{
  "init_std_router": 0.0276,
  "lr": 0.00258,
  "seq_len": 256,
  "steps": 6147
}
Below are experts of layer 5 (counted from 0) of a mixture-of-experts language model. Rows are named gate (a neuron's input weights, with its number), up (a neuron's input weights, with its number) and show model dimensions 112-167. Each number is 128 + 24 x the weight over its row's rms, rounded and kept within 0 to 255. Numbers have three digits each.
Before each expert's rows: a language model's description of what the expert responds to. This comes from a sample of Wikipedia text that the model never trained on.

# expert 48
What it handles: The preposition or infinitive to after verbs like went, needs, moved, plus "Late" in "Late Cretaceous" and adverb endings like -ately.
gate0:102099140101119104110151165106146155135110131112142119153067089130144089117109124172152124103120108146160129118112176140117120161142087180100123113121134089162154126098
up0:101100131115147151083117203129134153157096157157168142150110115157153136123137145128111161138106136107109106140144109156139145168114125175082132093172107134109074087176
gate1:121185106173141121123113074119191131168153142145109118127121113141121122147147124188136108132147112091115166130098118137113149117114131138099110109118117134114132097177
up1:128112083118124126112119157142100063137101118131150111099117153108134117100124141082142111142089118111161116117143136165121147113128110134102166167133108157170116130144
gate2:144123159148065178141113172116159138137141133131105143112162146102145128164121140137113135130123191113114107153130117153120132135092095153165135111136131171081118121148
up2:085162111117151122091128104157141116179134094146133123110129122148115138120131128102083122131144141100121169144112160124116173144063144147166103119124101080118118114122
gate3:154117091126116157148119123122087098113119133100132122134138141133101110163125120098141097125156110119103101130140124115098119099166154154106121166111138142179132112138
up3:108144147174126127130078124146149160161129119149129147131128125111112129130121159180143169109161159109111076136088109102092154147104120115096116148147075086105127135111

# expert 22
What it handles: Function words linking phrases mid-sentence, such as from, to the, as, than, over, until, between, often after verbs.
gate0:117131115105107166145164153106172172149095117066183144157156138140135112103105102081188134115124143109114129137143069135135142106156131144109119189118138147067110134106
up0:150136123164128145114118137118101166121168167122138120126148124129181104134131093134141105108126122114160131144083132121158144131117145137094145174134167128168124141117
gate1:192143095139132145132125143115118141092158117157120175119110114113129132121119141141103191113142062132131087128117157134105127157153156117132132136143111134114186138125
up1:150098094117145103116082116099104072148140140149095114148155106109102159152158182169120127108144131134116116172110128135091128150134153124125111156136119164086131143150
gate2:106126116110095118130098122091085133136117146102088156115114161126176117120135101110153136108144150168152165106113138142124112131184118112122123111155126163147122128119
up2:101127147103118122162177143114153120117141129072133120164095131155147118122110141137094113149137105134176182149136134155192119082147117123162134163105140182089114108119
gate3:142100151157104127152102115129146092177144117162143149141063111106144088103113147072182136126116142109141074126133132171095119152108099150130120105126110122119135136132
up3:149096142114172125164117146166132163105130102124122122123155125137149154085083180111128109120126117146112115135119114160163119134146086105119131112080167083155123149115

# expert 20
What it handles: Line starts and dash-prefixed infobox field names like "- Location", "- Class", "- Motto", plus coordinates, Road, Street, km.
gate0:081119101169113097123109093163138137144114139140139129158099170120124115137132140099134141089139115131131131154123125108159120105144083137131142112140163135118144129105
up0:115119121131098148122116170136122100137118127120109116152133169142139118120134186158144087127114135147116145107124126110150118081141154100137166110103147091133146115154
gate1:152100155143113111133153161128122069098142130142075143136099121136125178145127106133140137141152159150129134157117078132155129145165125112106179134165091139118137130114
up1:104133099107137104135144156113146135128134117102143102126148151139149123133117122095127147120124132117142173125120148117113153135134119178138107145161099128147143136132
gate2:097138153179153127144155116145156088105182118143115144118140136119134148141130093109057150073100194123119156136113133123181145104114131097150109149129140081122123120164
up2:130169115110112114135094078157155126146117148100104112158106148069117125130124116154121176093129102085138115106101123170170147115109138126138132124095148141131132161152
gate3:142119097159088102124068146108146152095120164130095118153139162097122092147115138128143132118113112124101149092148120068094099119156104165098131134178123104133077108154
up3:145117136092163139138138162144183065139092151104140165125113147140095118102109159068150109137102116137123178136129144149166142093135109149117116142113165141110113150139

# expert 59
What it handles: Periods after initials and abbreviations, like U.S., J., feat., and genus initials in taxonomy lists such as D. longicatena.
gate2:179092136094111085113163092159087112155171160113124100142116146113102155186136104147143140113089115149133111088126120119127128064156110132129118199156119103147072127105
up2:133145117166118167143140179103151119138129094148110145144138134145128125121137142132122130137153129158123112171110090120123145122139119158127165079156134156092140130136
gate3:095095146133118133138150086149137105103126142108121123116137108152150152121142157099110118111143081118113146121103084132111119110162104112164142120112147110166167095127
up3:096161088115159090112159128136134144161126114120143106120107124129143152120114138132086128110127095095122184117095111141095168100164104153145091143113112149117113093139
gate4:133133114123177130174116111134107164183111117109154106163131140108117132110107139101143147115108148147128144159092121179116146168100118127119119136151144173141151125134
up4:131122140112064097140115152110122117128132145136117095122084160096112133177123109127115144118143137137148144123119115143118133108137080161113115064146125145146129122148
gate5:126133141122087189130094165111119114128124142174111140140129131106105121142119134175132124095137097076143146086091115131086130115150073132105137135152146129135134130170
up5:158144091110142089122100111140083176114120141112100099122159158118171159161100173106139140120120147128104146124122101121115139151112158099154121116119135132163140119152

# expert 42
What it handles: Word-final pieces like s, as, os, on and plural nouns such as companies, staff, those, e.g. ide-as, new-s, B-as-in.
gate0:138156152115125128167098128114160137127129122136096116148120129111118155146128122160128115057148144160118092142126136120072118105124127122169122146124155160108083107166
up0:162095111114132086122116085101075104112158096106120165140122116153116098143116130139076076112111088118131116137130132135170133128095134119130124079141133148114132142127
gate1:082151171130130058171072130095116162107120109166141158149143114131157125144116159122118116144119092137123192129126190128126118132157111128178130138118149123117104159094
up1:107155145171159125130099140120136110154159142156101125147136143128103095114149127142118092132122137136136120126097113169119142132136107133177155196119139134134082113146
gate2:129163108149097131120121110132140100153079163163154132162126128134142142115129111122189181069100127128123130095129158142162122135124142082128096105200076128152145150139
up2:161103163138117118097150115132140108148093137117090150097145173144116132123174098097097120128131126133100171139146123084112136112143121125086137168119134122120158133104
gate3:114102164119117130107110127114128102129101116149113120123120127139137114111139136118144149091152128135099123102136122107166124125078137143142137089155133146130110113123
up3:143121115106146186111128180129166133143131128083062118136136164104107118119112107119091127139107130120167132073116141088117116100140162156155116133142124125112137120187

# expert 61
What it handles: Opening pieces of Latinate verbs after was, to or and, such as inst, acc, ass, con, dis, rec.
gate2:104119121073082122156144147171147149147164101143123103134104159128101096134118126112135116122115110123119122162113091128165136153130131102133115144113115081143165157142
up2:145147133189093139123175099116106157147116167126130142131102129128156148113113135110104130120115156097155137152107157116086136094096119164135148084177122167183148141146
gate3:135146107121121107156176111122133132127132167115120146132109113122132135119089073122110142112139151120169140161109137121142095108160181097125140187125112137156117126112
up3:110111129110123140123164119169128101146138122100100138168122157100105144130118084117138157134147181107164119175138095100162114122145116114128121160166168144143112122165
gate4:137116124099112154138128122103141126110135103143116130118138088133138177149101138154101155141144135133146104149102125189155132124163154118150142118127116132141181123149
up4:152140138173100128152165128155103146128133124104122121204115143091097148169138124158179098150110140104172137117098123152124117116126133157098128116135134164162136098147
gate5:123118110093159151148145148137177068122133159117123149131123115123112118135137116087092123144116124107149176150086154113124089126161135169166099140145141187122135139086
up5:128119122115152131130099121203115125123123133147162150105146159140174098119103090174080131103127094120128127151139144158132136114112089160132126127151106150134133120135

# expert 63
What it handles: Inner consonant-vowel pieces of ordinary and place words, such as Const-ab-ulary, cont-rib-ute, Ar-amb-agh, gen-oc-ide, discour-ag-ing.
gate2:126149122123127105128133159137159141116134108105161150117148130070114093111114145108162090142103088122096133100117145156152166113152104076100109147086129156155116145075
up2:103106180149148119105102140115131127146143103161139148117109083109117106104111118094146138140133128178127118129123137172163092143154128119165117145156174135087128116110
gate3:135171126136115125117124172108056144135132114107123135160090139142132153125188124113168116122122133110162084139103116144104117082118137138110118125069154148086109105113
up3:103134125120091096143147099151134136140140088100114133142163119150111160135156159130111136114152142095152152078139111101149133062125154123155125142132116156188080117083
gate4:139140129172103123120153156108113133152130140152130138159124110127151149131106190116170151195112096123148151133127110123133118117137050117124159109133114133126138163106
up4:138148129130139122114127122122127146120088161137149164104113160170157145119105177115122174132092130099147097100105149142107125128130135119090150117161126098105141143191
gate5:115094154121097180132091149078126125144140097154109147116141127106115143161157154123121071101151144120142087153128143133118121147132140131128103114136147120084170151167
up5:140139180176131133136097131104163120126130128136128110108128155127110088148107143088115089121084155110105099149156132133160134134153148136134113114115152120158120124140

# expert 2
What it handles: Second piece of capitalized names after an initial letter like D, H, R, such as D-al-seong, D-an-iel, R-al-ph, H-ard.
gate0:169114162134125126127108108115104155141111162133126114149117148138147086100086136164175136123131140099192135116130157095163102096129159138145127073157154087119090192084
up0:136142107160154183118115162080124103147084127102121143097104097118090183084104142121123118128143143115150137165065092153141135096127113139159131110080158160136146107138
gate1:106134154177111080155091106099116148140139149105090130184104128194133138094178144160091173144132100107111111105156112121159121124148149123123150072136110142146122130126
up1:117141111090117122107126132142170152111173159090137146148084168107125102129069115163126103109133093126153109151148121112131125103172133102117111110120155108171108114120
gate2:127136124159121111125167116150114130115101128158173157099121169155147118128144113114109153168119110085104123118150107137148104104085134114167144120114067111159102098141
up2:118123116120169166154120127129125167141134131122153130098148114129163139139141131091153147116127100127167161149125155133126155141169121106117158115141119119092140128163
gate3:126102134193135111159145085116149118124162104196146122092137136157161167112156124119105116130131132147168171133141086091125129153139138086139139144123119116122139136118
up3:146095161175101144099111140113159112153099114121109126118149117079154126139094151128142094096140152136136123096093118111128125111158104129165080147081126127090128167134

# expert 5
What it handles: Word-ending pieces inside names and words, above all ordinal and direction endings like th-ird, F-ifth, East-ern, with place and round often following.
gate2:114143121119178138124118081156137101130145119124132131127200132155129135143088134130082160153110154154115120143120129127141165078134159130158130153101092105130144129132
up2:132107105117134112121105099093102177144140144140121110150112108144087160147163169136089144138148116132129157091104128081153122142112116160123115118139146164136090106114
gate3:159177140134174108129150163147118101159137135092098157101150142150083139132168152149076160126143145132136106117142151128097150084124125114162134108158139139192097105114
up3:133157144144102182138164117092151086083169111142119127139105105093123146119152101126148098124130131142133147111121132132140113147155107144077112138127128143091147137100
gate4:116138146134107163166117125120177115133188081168119116146131203119130140096179086134186124130136146096128100138156110131161131115161104126132168142154153147088086163146
up4:117119152136117156143086108119143133120158154087103133109119060141150109127156152157132145138140138164118109181131117169110118128091159183130132120115083112146133125110
gate5:080156118097154137115108109152151101129138168142141111128139123135139157114155200125107170118125150141096154154153142120092159098144157112151162151136117115116135141100
up5:118133141172131087133139106151111131135107157168144141102129132097172113110116148165172169148131111157138102192121129121136114102135105123135138123224108120101146141169

# expert 24
What it handles: Tokens in place descriptions and coordinates, such as County, parish, district, Avenue, degree and minute marks, plus pieces like Brig-ad-ier, Uplo-ad.
gate0:123159087109158088150160118150096143073156161104131135110105097125124144091084135091171145107183119118096154118158102133124125111124164113139121123124130133103123139132
up0:117160087084114093108149066140144133143150127137118143124145123082148153135142118174116155128146143188088146134114128097095136075117131157142113145158097142125083110101
gate1:176100119139131148115130088141111096150110122095129144116070141125132154150082134127156119108116147112160121107115129133132117089140110156097099119140106123139162127088
up1:083120163137159145126138182139094130126141107105111125143145141134111112142128136120139090122133119118140072143069134091106139086136129152148110118120153178132147133093
gate2:115085112098078095108115145142122125130114168071115113105126111114113125115118129126122152125119098128141159117144104172129107110137143125166099112109127105179140169117
up2:135083122135144103127104139134118131131101132110129128133116104128119157148110127111142118121125119157133168091129165166128097124082112124145110144119113165145170117089
gate3:177104129120133095118128122107124165154145132105175107107108166152155134183124181141073138115092157134068145086114143110109133136111140129161141132075161092130128132138
up3:106122130107108126190166085163110105087168138113098134105150134096139144131142134145124130147105177097121129163137154139155115147101099124112137132129126093115100140099

# expert 47
What it handles: Line breaks ending lines in infobox-style dash lists of biographies, before fields like Children, Born, Status, Years.
gate2:159136125130132172127143123131146106115134122107138117101129117146148117145116101099090146120144138176127162100148154119161109136138141108166137111146110127091070153157
up2:108141130114098152117138114140166128157139113067123120116080122141163155108179117159086106146125149131151148127107078144137129133122157112196134122137106106186127134128
gate3:117099135119132151137134131121187119104112152107146134121173141129138131127138131160120124129131138122027112114153109116164157125124150123161145149138134136140151122148
up3:164143145137138108169189120118085159141097143134157104193085130122133125155103083163149168081123170138138195147115137115170140101087136143107116094144162115106082109140
gate4:144100176089149118129153144152095128095139137130117101132145092174125117114128087184085160128138118146124159127130116180148105098131123126153108104118095101116174135122
up4:166139147165137149141134123158152135127125105166116138096124119099147120180179146158112142092134140098116130097116120128172142150112174158147124148164145143085136124156
gate5:124117111148115118128110132128126131132147111107104160147105134144127090141117131121144117154131128159163128134130131156138157133095085120158146116172130162138176140136
up5:132117125109119137114116144142145114133156153105135142137150134148128126128115146117135078115122116097135115107100164103066140148181080136146154132110116124102098130130

# expert 55
What it handles: Prepositions after played, debut or victory, such as against, with, over, between, usually followed by the or his.
gate2:104106145145102121146149123166124139166132110157126131183084131141092164109085125136148143100125133089112103120140137127081123130120116082116125111103134159137133141110
up2:122149150111145147109159111144081139149132118168126135077124141104123113116157156140143155125129174153126171147137105151120123141093146144110149134155137106116148155140
gate3:123161158133130126150108122171140126162105153117129123144159129148085153113133148114157159174168085130160101111151104137133120107133126126124127122125139125115116112123
up3:147137146071154139112133165115107107142133121136130091139132112146159099134098057121136136141085143180090154096178109102135124109121149168179129161111116125148150145136
gate4:159136133156167096139177161119088160133165094130106145145161123150088114128151175115107117145125120137149150108134125177123130139145102131114112146110164123095144136139
up4:103187188144119155141134099094139147140132101111155146119152136159142098128136121113135111156113139138140177109129113142147110138137125138142130141110135135144117130151
gate5:092174169160187150111168156137133122120127170096117120145114147129131115107130118144176111134136123100101144105137125089097109124134129146099135091104103121142145114108
up5:160138136157089113120129123158190120138047129176149123119150120129087134142134153134070124101153141124089150113148135124154133108152114141185100131144063090130087115138

# expert 21
What it handles: Possessives and pronouns starting a sentence or clause, like His, Its, her, ", he", plus connectives such as as, because, where, after.
gate0:146113125133104113127151100109111173149125146165146116082149135122158126160134131137136162118149146094124167094108122111125113130144093136123083105134133124140127126156
up0:131134131096162128108121136140154133104147132126141113111148098151117148124111110128109106146107119149134096122160084124167102142135142098153117108131144138162117159141
gate1:091131145171146156155158172131127098116154101137110109121134148096130119131139150145103115100145150094139158144116154151142138104083140156085137126073160151116148148162
up1:116179150108107130135121124097137087098167117086093117126101135150124113116103086129116108120134142125130105121161110104112124125145099110126145102172167126139063149120
gate2:099097165114148167158093144146164105126084084129142117108115108159129090127131131125118138087111102112073162117139116135116118112152106158131092133111107118129154136160
up2:147110132124171126114111135156153150111116137157138127095074117133110129081159097150132146171115081130102126152133108128130140127132148140123129139102133114112169107151
gate3:103101123127122088116091117078154136158129123128136098147094100159124108157136120097104103105125131111142160112116113076146125127142148104148077069187160123095122128118
up3:143098117109102124137110151091139121126153071097141153101100124118162096121127163135111063159113133161125109148111123108152120168159103121144134125137160131161106082118

# expert 9
What it handles: Line breaks, table pipes, ---|--- header separator rows and == section heading markers, especially election result tables and See also headings.
gate2:089107135134169141090125125160142102139133158121114098126150134127146150143138124138124117125127107142136125144078119091143127153160082139131122158125128089110120113115
up2:117173120125114123071105150113151081162145159115162137161146090077146144124127120135110126122123106189121147125095184144134110079165115151130139147115107142088106117137
gate3:152122131132172127129145113127129119125127147146109115147127113147077105145128120158119134133110127102116165096128159097186130098117166163081114140165140195135126095128
up3:160111136131166141111125114111146126125142180118090120147107117148107131144140070167137135113114149078156148116099123095156111116115126113126109145146147170123133099102
gate4:087108128137180121127106132114158133122129152128082121137092105116149098120143083152128108140128110111140109103111088143133120147141072093169124100103135086133107158075
up4:104164124134128102126076108130100094143136177082131118154164119114116152114119121064137135130127100155177124143148130129074127131116136095134089134139180118138103130082
gate5:167133163099121122089143108157120096122145140074098149081165136141099086115130096123135126101145144180133158128130172099121129127133116141139142140112154078129127115111
up5:168131077156129092126131099145150118108126099099129161097142117120145088098081149097158138100124120088125160167129116093119134140125196106118117171144145099146146118102

# expert 10
What it handles: Word pieces following a single capital consonant at a word start, especially "old" after H (Hold), ow, ill, ere, as in Now, Killarney.
gate0:134095122116111136111133129154138137125081105118146134149113167089092162111136154101103183108157108128101173153151113146142128131140138128163124094132190153163132124149
up0:164084128167114165173131125119164117112172094121106115104094137115110143114171144109144112142133123163151136117196120081128132127126147142141134155135142140121147166156
gate1:133109129127158140146156122140187124168171121131124123166092138142124139128097115084172149130114148114126121145154076126090136135114110088128110138111156127087155136112
up1:130085128079096111152101128145157164137160086092105106168139099082092113123084090116084122091139071126132125083153118127120127105168120098169093135131151117089114150087
gate2:116118130144143148138113094157153170116160152096148092142126118140136132119165168100163132130148090121091127127153105120074136105130137137086124123152124073078146105144
up2:060111142128125132086117166134120136148078142131161139100124132112117145120134128117116101163140127080115133153133099128105141139092134128114117103150096128133122091149
gate3:130179130159132128138110100107165105138087106171121099102135123146117147136117134094130096129139169181091106148151090092118117170142115103074159116105125151089174155120
up3:099109133126100118177158070143146119088192087148141151101143142159122167131148120141115167139104116150148124159167079132125134110166145087148115116154145102095119141137

# expert 37
What it handles: Capital initials and inner word pieces, e.g. the "th" in Matthias, the capitals in Claims and Hubert, hyphens, Cyrillic bytes.
gate0:092150137125121130122145085072118136140167133181117161123143142143122153134171111126147061137102145123159152115119134143106156096144083149141141122149146158160130143125
up0:106121120179102163122130124117102105139108158094175128128105135149123114118175148167154127172137147181106108128166143089151128178115114092067145114099084112130142123124
gate1:131167115131132127154117180144135148144150132105123152125133104129145156133140147126130121167100140137125104130112135129160159165114144113145102113150135155187148094116
up1:165125120158090144164091138114090121132132124150117160106163138131087119142123156120130122136144103134133154128169089135121118128132141188050121108144171107111123133143
gate2:155169076097130129127173116103110131147145115154147137143092175112093120144110169114139134126136121151117141125130164188105126143127122093086145121112116114138120108140
up2:148162121174152087100163131126132139147121112193090140114154131132135129126096128120176119114125142113153133136127155163109167134087097139085125099114116169106133141152
gate3:142176132136097139116127091136112087155148151155096162103108079105165112135088139127127104147104132127107101153104101118090123094162130130142148133147078118096178164124
up3:108097116088104146144133150130123118129118133085165140159136111142136133113152124144104111185134153183100138135142125122125119154132133071149147126159116120131112110111

# expert 26
What it handles: Slash before language codes in name glosses like "(Марко, /sh/", bytes of Thai and other non-Latin scripts, parentheses and semicolons.
gate0:126106108142182115129143121145125139139062117139140115138139104180112112114157110106134144122124153152137108145134083074106131145121111056132130133143135093104133128104
up0:116074149165088156113120122105107101099105122164136139091147125124147119142153104132106157141123165126138120158095094093128108113100127140132109129144131167092135133111
gate1:141142116088153121126145150111117141115182113152099142166117133148149128128112109116115106079123132111099099165120121128134140127173130117097108077108139095149100125138
up1:111087102111152100157155125140106150112112105116166130106118141097146078128107102096093174144102107120159142154151139116089169107132155112148110115150125105137127116136
gate2:161121148135120103142154116137142139156169125124144096095091096093143125151137144148111104171104124118085161118126101152163139144121158120161149181093099120096094131156
up2:133117131066114129135089098135133111145116150141125133111137089097115173143116145149100152091138128150161098129091087119124116148120100116138101143173136146109117151154
gate3:181160150164088133118151150106137119144131093083149141113100157124110123121149141151100114120144175079110180117125113120111137103098120120155178149127111122083149171130
up3:149126163182125153104134145140111103121115104127122149140122146149124166167169112122107117133113153150111094145146119123121149133063120117128137118100103116100135120131

# expert 36
What it handles: Short syllables like ud, av, ir following a capital initial at the start of names, such as J-ud-ith, R-ud-olf, Du-av-it.
gate0:159099167131137154114146132071127158110123132127110132092094096187143170140163143112109138167152110155113169148138121116163107155150146140089146119194145127142172149129
up0:101093079131122111177134136142169097074118138131146172115136143108124115116099116134118137115103128120164179115130130140116143059156149114180106157129131107090123157149
gate1:154133161097113150144120103110117117126190145145139143099115111166136049062100095160134120145132126144134147145139122152129145123122080103124123141156135129139152163137
up1:125164158086105150122107147094126124126158144110088120152108131164077080116107131154170114119154128126170172166092116175119090128154125139139132132125138179152098119166
gate2:108059127086113137164111094151163117133114095111094133125122136123177124117138106143104128099123129072106119146093133141128139173157128102136161114117148142118109131143
up2:094142133134148109149130125128120131117119151119160112152126122109129121103144099133113138134117118119116142135171110145154135127124134116120136094095161104164085170169
gate3:116113086137139147129127155140106119139134111101087151082104144070089102129168093157134125105105152130132100148107152081134123156130111100129118135147143136125138180122
up3:140114141109149145148114186164099149099117139136147130160142116090145166162112124119118166144134065115106145167127136128167149124115154117145144139132114149131104105174

# expert 52
What it handles: Closing parentheses and separators after numbers, especially after ages in "(aged 93)" infobox lines, plus slashes, dashes, plus signs.
gate0:152108165111118118099138133094132126123160131173166136203091153123068161147116164129126135121131099113145130118112121149124136068046091135135099117159117183121095096137
up0:108129112153136145111122123163098154137123150124141148092127064127121113130110095181095163140134145104111125128145158078118119143055145154124147107171085117152133083099
gate1:106157091138086107119159114106156141089112131128115149149170101143113153105155143092191116122127148105111121145102108195111114130149091116131145115096100127122113135155
up1:181142130156123151143127052131088120189161125133137133154105117138119120128176157097163119114164205120135123120128158116139122126105088180131131112127133148134120134094
gate2:152155109159114142145111078111049121118158139146118120146075148124131167139123151129110141116143112172134112084145121121163130121104142174134114148104138149110131083136
up2:185141108136169117101123144131148153169110102153093124128163131135139124132156155145085113135079097119150166124125113169098100098145124133115102115127089114150088079123
gate3:122179129119121116131119104097135114152141134100152143114147153145113134123147124168100159141103150074134115163140138149044129097133136159146119167145099154164135138148
up3:151135165114139146099133147083130107180149155119122115169129116115097088173119139165066142126128120149157172100096128099108141155142124140132120089117182118135114111131

# expert 54
What it handles: Word-initial p, sp, dr pieces and music vocabulary such as pop, punk, song, band, guitar, often in album and genre descriptions.
gate2:143132148138123158131142136153135146163112135122156131087131092119092092115053149145107127105135101124154130152153139124120128204094172153126145116132125164110116171139
up2:151179135124157102074168128135113158091097103159107097169088150114143175149155123127151116143141165132140130085137136142111114125120090137106152122144103134116116085152
gate3:134157112124166105114089159136143102140129141150132078102099108153149127108140112110136123131131121152126175117127126152099115127160127116128125155130155175110109103141
up3:125143134143127113097153098120109152135170137165143167167126091063147135134139132132165125099178131118109109125117107176132128141093109129111132140128108144147123160158
gate4:108104145140125093143175095132139076139149078145134103135139169205117180179178136104104088132125137108113122111134135130112134139137114140124142133119123140119132138107
up4:135111140147082154152104161121123111124149174140156118131084124143135132109084137119143130114153112154097179108076158120135108105156162133121118134145104110096121139120
gate5:113101120156082119140117140150125101067112116173122140079139153122152163131116111107132115141116140145111139132114136112135127108166146094109148124108117092092183107103
up5:148142118149163106120133132159111175120117119144171169107151118127150097099103131158126154185132099110093098143138125145118139132084147098139163117136095135123124125163

# expert 56
What it handles: Capital first letters of names and initials with periods, such as Fidel V., B-iggs, D-ole, plus commas after place names.
gate2:122137148158137124140101133105143127142124130113065145126149110128136111134140116152091162140109167113100136141148146127108118072124116108096177150158104147107092113143
up2:136125082158115107134146157163127169150135153113141120124084114071120091127170094118130148158152148120136067145172129123128124164095118104097120087112129073161078133131
gate3:115128115081152115113163111129091122133128122145124141090132176140137140132145134162117153132140105139087120110123065162183160163160106108175123095132121122158102142168
up3:130133121119109110169139120138138095112162132088184179111148118137122115098106088116099142096095184121112111119123117061094110117096171110143120118145122109135110074108
gate4:061152142139122148129102133136086150128069138076103106154123132094117157088147173156131138111121129124147102158119117125112137145139082163125115166124120125113121130099
up4:188134098087132145142146101106172077110192121138127134124130126119120122149139152133102065127151100156093158119161143118103155131174145125112142142091162170120132127114
gate5:137109162152140143144150131135155131106139133132078121099122167136116131163155118146151149090155152118103148134092127107167136121137143096112103140133141147151131131110
up5:124147115107099106172122112100134113093135117100083091129084164121132115129108117160164150090076089109129194140147095102142113107135135138119123146162141139079090174149

# expert 28
What it handles: Sentence-final periods, table pipes and closing pieces of nouns in place or institution descriptions, such as inhabitants, University, Museum, population.
gate0:087149179122159099109134150141156138152163152074108126158058114169136119101213134141145159147096110158136164118109100108119106090152102114101129101181138100100140167119
up0:114089162093110156104116145096148133121106136145099134133135103178130136161169157152101098130158103120122119125124145088094131149147118142203132158117136106098100117106
gate1:125172106119105121118121164127143112095160119135157077127094123108094144128126111146102157095145125101083130136139153178129152080125142150170141159151129110170103130149
up1:102132131127097167124086092173121136152094133116114118125143126140161113145135157167144139128141145172104140123158130098112156141103150114154146094119142084110139106126
gate2:154102115146123128122144139125129107154176155166117147098126108132161143134107144125144090139146181159106102127108131112113151106151133122173124163129118127092133096132
up2:112128097161111137112080135132139110118123120124093108143157095141134100155121135134130122071137137104131145116124139072128116138147170168136082136096139148095154077163
gate3:155153070137132110138167105140131085135170130136124118128128165135118110133172147183101089118156058082133108091092152177143088154110139149140147084129121158130081121128
up3:133103127157159135134161095148101124110119089164184097121149115145114148105126085101080121152161144136103070110172117150107123086101165102117114142124135133130088167131

# expert 1
What it handles: Pipes, numbers and opening word pieces in sports and results tables, plus the "ens" of dimension and extension, e.g. Sp, Val, Dav.
gate2:177141096156089106150114151082136118132081143115111115117115139105081121136075141128122105107114089127150122137096148130106109145122132145143118110101185165126175126151
up2:138178105136166151094139111118134111140157139127093120100117105142113142068097112162130107079127134122111189123128081127130121091160128185121134097126114135106112121172
gate3:127121103128121162181108118150132100105160149137109130105165172129101103110150134123127122093138113091145114159144074135088125090152208168146127138123188121075123124147
up3:138093104120133093108135140125111156127069113157171144140137168163176117146152114096106179146122125119086143147149144134172113146132115102138140119127090131123123130106
gate4:135188132149154131136107155108131105150164138170134113143115148103122139112081154184136110114135104164133188137115118138180151118120067117134133122143179115085139127146
up4:127122140138083125113126118142085150111114146064172143118137145131156133084173176110134158137161128144132135133153148169139133142114140104127180136128141142146114138144
gate5:134117133113052092107111212124175107123121155137092128153114170136091129117154141149086118146136112133132119107111077118114086152133116155131140130160131092134143106149
up5:092110160128125131109094145119196099120093077119138116169146112079146137134108126093119130157124169065144134161147135138125136173124073149101157105166078129108153100080